{
  "d_model": 224,
  "experts_per_token": 2,
  "d_expert": 208,
  "router_score": "sigmoid",
  "normalize_top_k": false,
  "balance_bias": true,
  "lr_router": 0.00094,
  "norm_eps": 1e-07
}
Below are experts of layer 5 (counted from 0) of a mixture-of-experts language model. Rows are named router (the router's row for the expert), up (a neuron's input weights, with its number), down (a neuron's output weights, with its number) and show model dimensions 0-223. Each number is 500 + 25 x the weight over its row's rms, rounded and kept within 0 to 999. Numbers have three digits each.
After each expert's rows: "gets" lists some tokens that make up at least twice as much of what it gets as of all text. This comes from a sample of Wikipedia text that the model never trained on. Tokens count by the router's weight.

# expert 14
router:498519526515450527507535486535458528477494524498476495510493486485479480460482511517499517548468515550510458488545529523520492509467476468530516485509486494479502524478506510504506450512471503526527507505497455483491505489499490476492502503462477431493511517505484471546503548482551500489499473493490556496493439438507524496472515497502497477513473525398427484495503465481520482511501452494534527554505518513488516444511482522504513481499502479541510496504499483528479483488514472501513496479518503574499457468516469506511533460493516529489496493493565491490499528550476507486509513511500516509491477502515459476525487501481493483486488489489484479495492523502498485515508
up0:540466536490487488511552512493458483489503524500529474486525481513508510498533521477510500501489494536497519482452474496502494519474473476509576462510484491534458475490484508493539498502488517517477477479485532521460515504490489500528494472451515518482511459497463556511512512500506506478501494536450544505475449499475482479543532511495479486486489483467521514501501515467518494519523467509535532474520487502537504416504482504500495509516522451572533436493496490479517539537504474475505522455459513520512484491529518489512416506518496494467488504478505496492517523520514488491524469479486482534481516501499483507513505500469486499518498505554462488522533551511500511475534
down0:511528539469495501575505463457521423483500485504471494470524501532512503519546495466511482495510494532482535472499477531514494481468445513536482493531549509496515514493490557496515500496468507507512520503488514482480500466503514477480495454534540545487541499492499499438490530498501488468513528497522508463510509503502497482466473492513547466456520449526510508526503468544512472507520467516509469505511479486483467495495501501513519498515468543459528444481528498463502510493513524498491458538489511526489496461561489520509501524460512504469533427496495508496501493512503477530520489505468532482496493494470507498512519537452486495499442492477497543501515504513493489500534
gets: "\n", ":", "-", ": ", ";", "\n\n"

# expert 8
router:523491535535505511438492486541520505485527472454487502456486512516464502521503495500487526511533497489510546490503521502510540513486513500551539481484526487477460531475526507542535465508520515492531493508459488454452519472518497531485556518496507416452492509466482482580500522495515550510513523490494503485509478512512508495509538485511543543485484479456497493468493508518494506511502479494495490488496523496490504417455474505493483500459529467595492511499515484491543471492535495481497489494511529521537491502501463501535483505487516509462470519514498501507527509493504498495503503522479477536481485501509481493502492531494472463482498542488481501500509551518495519521524
up1:517501483476502517463459477517470443454497500502512528503461538472455496523520490441490481537487521510536518503495536480474464477509492500575494502492512479516508538517539457525476494527488489486494516510503498493485516459499511530526586502457477469476554547533526516524457481544507489516536480504506492517439502513529500493571514506543528506515536494493506483491517513509480510501482522486496490466512516497510469479523483488465492503477489513536527504487499478492531535483542548493491532496511494473507474479482475499531514518515514474515496535530514503490456469495483495527509483509471484491462531473500523505468512549510507522481495543504456478505538547510517497516510
down1:462519507490510498483462498503468519508501520462531546489453518534542497480517491475511520464536513509436469442465514517504476511509477499469501552503471501483503502519512552457539457505525474527501527523502484491485501495466521514509509517523507501517504479512491498473487540478524517468490519507497477498495507503462466528550505500501497502488463521534513488525488490526491457471502551496482454519513486474500527519508475554489559465518508503561494459488509500443460464543489489466475480488562469531512522516513477475462511493496495518503508509456504495503493552502493495498487496487477468480502490518488454490502545482498503514462468505526474490457459502492488558466494
gets: "\n", " |", ")", " |  |", "|", ") |"

# expert 18
router:504491512506454555484486502537496544503490476480514496452500479497453474487511533519513535554513472514507515545508530507509472502469461506488515509504521529546521526499509499538489485514478486510517518501467465479508539468482511483471520506483457485499501531496515534515532512483521512522473488542497573504497547485484509468502497488511526550541487500451487499458516485520473489479476491484546490490466534497487515495471514509518541523460512474498485491528525508474498529488534487502543479423487539553504495490502505525524503484467516587484498499489493531506515524545477497471477437466515501494475506510482514512510464533486501467523503497483551483502503528505491514530522
up9:498491488512526539499516547521472475517449560520510502531518507506443491489501526434523522526486507508489468503506528544507483544497480494532460487479497529516489486516516513521481526475474507523499530489514479477504505484520499520448523481522483517494494560472518499473544462486505486489512507468447498522465487474516488445485494512483492507517484512464456488514458487482510495544525481473499494502485557506464492515549494481507493521478497467482524498481514529463491521492455522480458538501505518525501467540509479530528534530489511484480479527500457512488524455535500470452502517498475516495469495489453494477493495492445510474522509500511539492491474529539552553499521
down9:454478464488492510522525518477440532479480541521477462518509453471458500527511502474551520521501472477527508527524490476495486536489466488494496495476488530499519501492509507507494508540531482513513515506500513495467493526467508488516502494474569497503495510538498488542531516494510497521505504502509490459521486496508537561525549549498482514509471548491493480463447484480550528504502506509502542515483510532548553488500494498502477507516480502523509528496477529494452504430530500485487493500516483504516471567558524539492526478499535507494531536520530498489483500496486499481494521451480522502521470489514505505515493479552494482520557509486522530534435489500512524506514
gets: " in the", " of the", " on the", " at the", " to the", " from the"

# expert 15
router:504531537505423512458508474496504479494472481443515506415521437470499505517509516507489520538512471546506514508515525518539506536499426509549497456449514502475487527475546525532506492474492513540504500465487489454509493464528509501499513485536482463507482537541515515494467497482481516509448453508471515499505473476504541486459477461506523513514493477480473517452486497525552525539490490545505519519457512511469509516472481517471477506481513525505472491488521514491519449511529477527505514496482536538523500502506473497489473507502499508496489540489518515516494499498495501529501496506495491500482464509473515527503464491464497499485487499543499444493483532516480494504521
up0:519498503454525492523478519533491498527508492489523524483510473513496476470515502505524515511519536525549492491518496487514485515486498560491453454486504515492490472525525511449542459466454484543503509492483446516498491442531513512491480519482502466499488496512542540467567529483491532535503488484467509461511490488500475460515483492478526513544520478517479517491502486507536448514517515493544543491485520530507490520467477496446518508507500514503480511513494466508488508473499487513547519509427565504496538491482509475500533506524483477511503466526500514481495450538508517494482528507517519494476457460456513484495495483466528528496502555504498473490478540522466458506476
down0:530525537527508533542514531462514463509516513574498529502485515517504516483509546501488479493492537504511516498507501491503457534468478454466501518498456478508473482491458523513471466512481527503474507522508413509480484501471499509534513490518522477488512530513535500482513523490497538540507536470476491476485463492472513483486538525462451464526477501574517525515474526489468509535534525486510528524511498508523505517518503519476491483513523501505494512488513507505493521488489482462506526500490501475562505471466512518500425493495521511473494509462462518497485479472514502511541534501512445527521476499537525481474495499477460475528505517513496535518521486495518439521450
gets: " the", "ing", "ed", " with", "ing the", "ed the"

# expert 32
router:477522526500494493510483502509477538539506478464470489465532497509459521495508492518459539550525568561508543499482524497512459497485452509496534495479506558499489489467496480485470492512534548506527539500466455484536482462546526485523499511507482478508462500440476521524526547448504469537456512487515486505496488467478497513455489467498540520468514468478489470486477522534553504491488418504503512495491492489503493463502508488508512498502504468518507504497493490527488476538490506501483469534542529538496489496518474477519497482523525532505474498515510536487494543541499506478502494481529501493527465468511480503505529505454475531504497527477486505474490543470509512488510
up0:505478506471462548482452515503513523482495453447501497529508479528517503483477508519492513529491489469484516484511519512506479509499487559454501469517473504564496449534505524481486473454494469506465484471507518502514529481517489522466506555484450439541500487485480517506495524471480499513503481478510474526537530494503449527511483479543479505509514491461512498498523491499537479533509463477498527496537465502517505481498460500470528505508514488459513543505448498490493452534506500545462437471472504514509505484509527504532447497490568482507528487509502506504509510479469524501540491525528507539490474516495543495474536494477469482468509536522506456503494491513508488471492
down0:493497496547499501475511444465534491524525539517495517528489461451477488512492513505460486534496536505459498498479454501500520536501495496513463574503493495512444550472486530505492517502509505479521495521490490472525500468514473515525495478517512520452465478490474443505480449492472513477517507454492488460503485564498525510488526492507503488552492499488475489462521451525486485490499497493498492486513487515490506489493509551492506540449492544503508524486487498482507494489489521479509516496461488571535496574510449488494499464507507509518508528488434495503520495547507511529530534489455464515517515504518470503511509464489491517485530472528481491510522515510465464482531
gets: " to", " and", " that", " had", " has", " have"

# expert 0
router:476509530510469542503496468531484487543476479494464507471561514480500541513499499490539514525504516556510519468535535499533490507493458485516513506476511498493504500468503491502513476507487555504508538512487500494545535500513473513439501491499492499486492539481478505490502603485552516476481485500537502497476496502511500478532528470495475498501477534437481502520468492536502508501536408494491506516493516498478508447494512501504499479522507485524522493469527498491488491504520474483521450483539488551504502459518526477497504446517509554504489494490523502514489587561494493506501480491498515484485497478511464521517491495489490473520498510486516511498520548521494476504531
up0:521507532500493489495527502502488553472488442493504478473413458475525505519551518464496508527517494455499552478451539497498491462481491512515475540503513470508502519487487506482487510528483526495461506535526508486492567511509504527514502463505494530509549503506489542501507502477470514501504526476491464523479464469505512462479494505498524586513496512468497494549409494503512481506504475491469477493489497542481528495504489511472487498461506495501491496548501498457475501490492459530502512500515544504462473465493516497489491501518474533475509500473522476488513533490508527482501497495491540516488549463492518518522447506513521481504542432476495519482510527495484492504503
down0:484515500449517516545514497537540504505510448528493474519535521502485526492471523461499492502512488510467494518547489491505481472577515463473464517532486456491480504520535493512494506488519497490492472508451486476500512475535516508522538518492534474499497488481498545501479517480472515484479548476482456526508501517482481479510484475495524497492534499477491475512462495498528504481552504486506529435488495493478475513482518532491495457521512507486494478491476465448515457526500481483533491442508517478472486488478537498504521511492528530503511527475505476528501492510516526397485515488472493510456468470571533500470531501511537489544511497464504497471498515481496517529521
gets: " | ", "0", ": ", ") | ", "3", ":"

# expert 30
router:497518538513510485530509516513473491516518505477463516468553509522449481489520490542502476501473486558515492499553529516480489564517481478537498478484537506510476537519482493488528501540493505519514525522467483516499453483500514494485524524494472464514515503503493483487514507500511556496479501499507505509464495476508524485505523475519531488518437517468488533491511462546513458518512486512509517499518557460470498472484514466513527493513474515535481522539475534464513512498534449489486490460444524531495475518515433444510519525495514538510491472509525472490496488524504484481538466506451460510490491524514530491496506472479462525489506497465484450483531544536479529519506
up0:494537474499484475543527510507489484497496479499463507464501478491525451516513516475507468464478535509495482468483506524509528471504495469588523510427532506501487494543481505481502500511512489499478535517562495499526490527535535493518545515516476473492503508509484501517495538491502555509495493475493485457477552510488490524494479519503474518511474503485519474487534456459486513430473539515514493465495488509455532470509533536524530507492510525497486500477502494464497477481519510525531480504485540492435491468540459492461505485492507465503466524492450485541508544512512517493509472509535500490488470518509506496492475505491518535486528450448478486488522484505549512528506
down0:474529503507479501477521477493517503481442477493521492528457509501511525510520509528509510542520509513527474490526468484505493492503520482447497521531506547475475523473497506521449477508524514515519465480445538499548474503492539487478487531520500502539457520499487496517489495514511433478510502466481489479507443499442510494463474468518504527518531527535547489530490572495466489512462534486515512543469541528490523505448479479454493473513486508508531444509534474441492530526477484494502478480499485499507491544460488510549442490507469520472504503503507528490505514507470511499507492472542499514497528525504505501493493531491538459491533480472486512509516501532492487506472
gets: "-", "–", "ap", "/", "6", "up"

# expert 26
router:523508609508479521491504464510506472504519411474434502464593527509491499533524514515463499527486497517496487500504533500484514496509440518503520482508493532492519501471528495528513536505466521505486541498495500503545516501491485507490527498505496447472480466486484470508519568485473510543478485472513540511513512513473507481510496476505495507505481507489509503505500467478489520508493496489536484506506496448461568418482479524449508503461503506488490515473501529522515482511524481507491525470532492518490501475516501476519521506487482550498471519521505501503506528518519507516486489491468507533532492495486489510520499454480517495485520490495493525539482554509489485510488
up1:477492543514470549492482464454514511518518440479531459482527444484476494514505479505530505503514485527485487533446465524486503494523519462478451488498496510499504525454521528503503538499520481474521521492521474483517491588476522531495456487493491462497501481495517476520517486461548514507496487526487516511487528466491514447548564457496519529485447505513516513500459495535476509514454514523539503468516550486499495483508516493492495484499511510472458477524490515459525474452483487507519509475529478473500510483503504553507461485511480518496485517513528545487506492436473511494510498508462470500520472454494491524516474499491475525500489501461480528493519495516510510485478
down1:541478498486494515510430507503497499535545501541495487499487506535508499491503559465511505474464498507520491473534506437505539484482471504468457530504509494474511472544485455510532491499469532483494510498501446517496460481492520476485474533525532467573493483515537522521438530475485529500496511489537496501515495491518539508500475526498531421496505481486471482499515520485507517470508507501455485519508466484543502469451486482496506534542501533533507494515496519482457495487462483532491507492528512467517507537483542521479524547508495524487483500506477523476505488525510499497521449549481496531448505517495511491454522495500510494464461500473507505537493480472519482491492
gets: " | ", "0", "3", "1", "; ", "4"

# expert 34
router:514506502511442530523512524489491461505506454442477545447531483528486504508535541500492496535491487563507522534521481499525488492481456483510558500482489484520500507471530515504476491479494513484537521496493501497508500503516499494477523480512501492482500516480481482512486517434507508519485502502516557493474483477484544508493489460533517503499508456486465481463474474519466525517522482464493523484494545465410537509451479509499478466515538460513512485501516499510540461527542476526509475490514512497505479496437493511540493473487502539483459476468522547495476485504475488483496457495460481501454482470501529489500477519488508498485491539495498454533531524505516480490498
up9:518496489507482484493466515519521483505533534516492510476514445506507487521466530516503513501536530516499510494543453534524535527492470493526519486467468458452489481474513481496522462496492523506519504507479545499463510486539483499505469465509510469429471529460479458482468529443512494493528506485486546516524451494493486484457461496465519487504513495496527495474546500516490515514551530526480529497474490458511500518502567504478498500515514465511511527495514507489492507484551507500495428488492510529496465526465510460538473491504479477497475493492493494518512492514497490511469494520445514499538507494470476486517436539503557529479479530497439522518509515482495490495503
down9:498516554507517453457513520486532531493513505493461457533496473487511512483496494478489500547560502506470496515532468482484534504541498500487497521536508484491506483540477499444505495500526558504464503485459554461484486490523509494472547516551491509506495498493582505538470514539521519523521530462500494466492512501500540505451493499548471487517488476491541489518524508505530488458503480500479492521487501472508495493496499481447521489536478480506490445481500534485487502531461474514506513493476467519466461552564483474472462521527530523451466527504499505509492511519523508487497526521489482459524471496493501536503532526501484499500520488501514528491510503506488493500552
gets: " of", "'s", " the", " of the", "ed", "ic"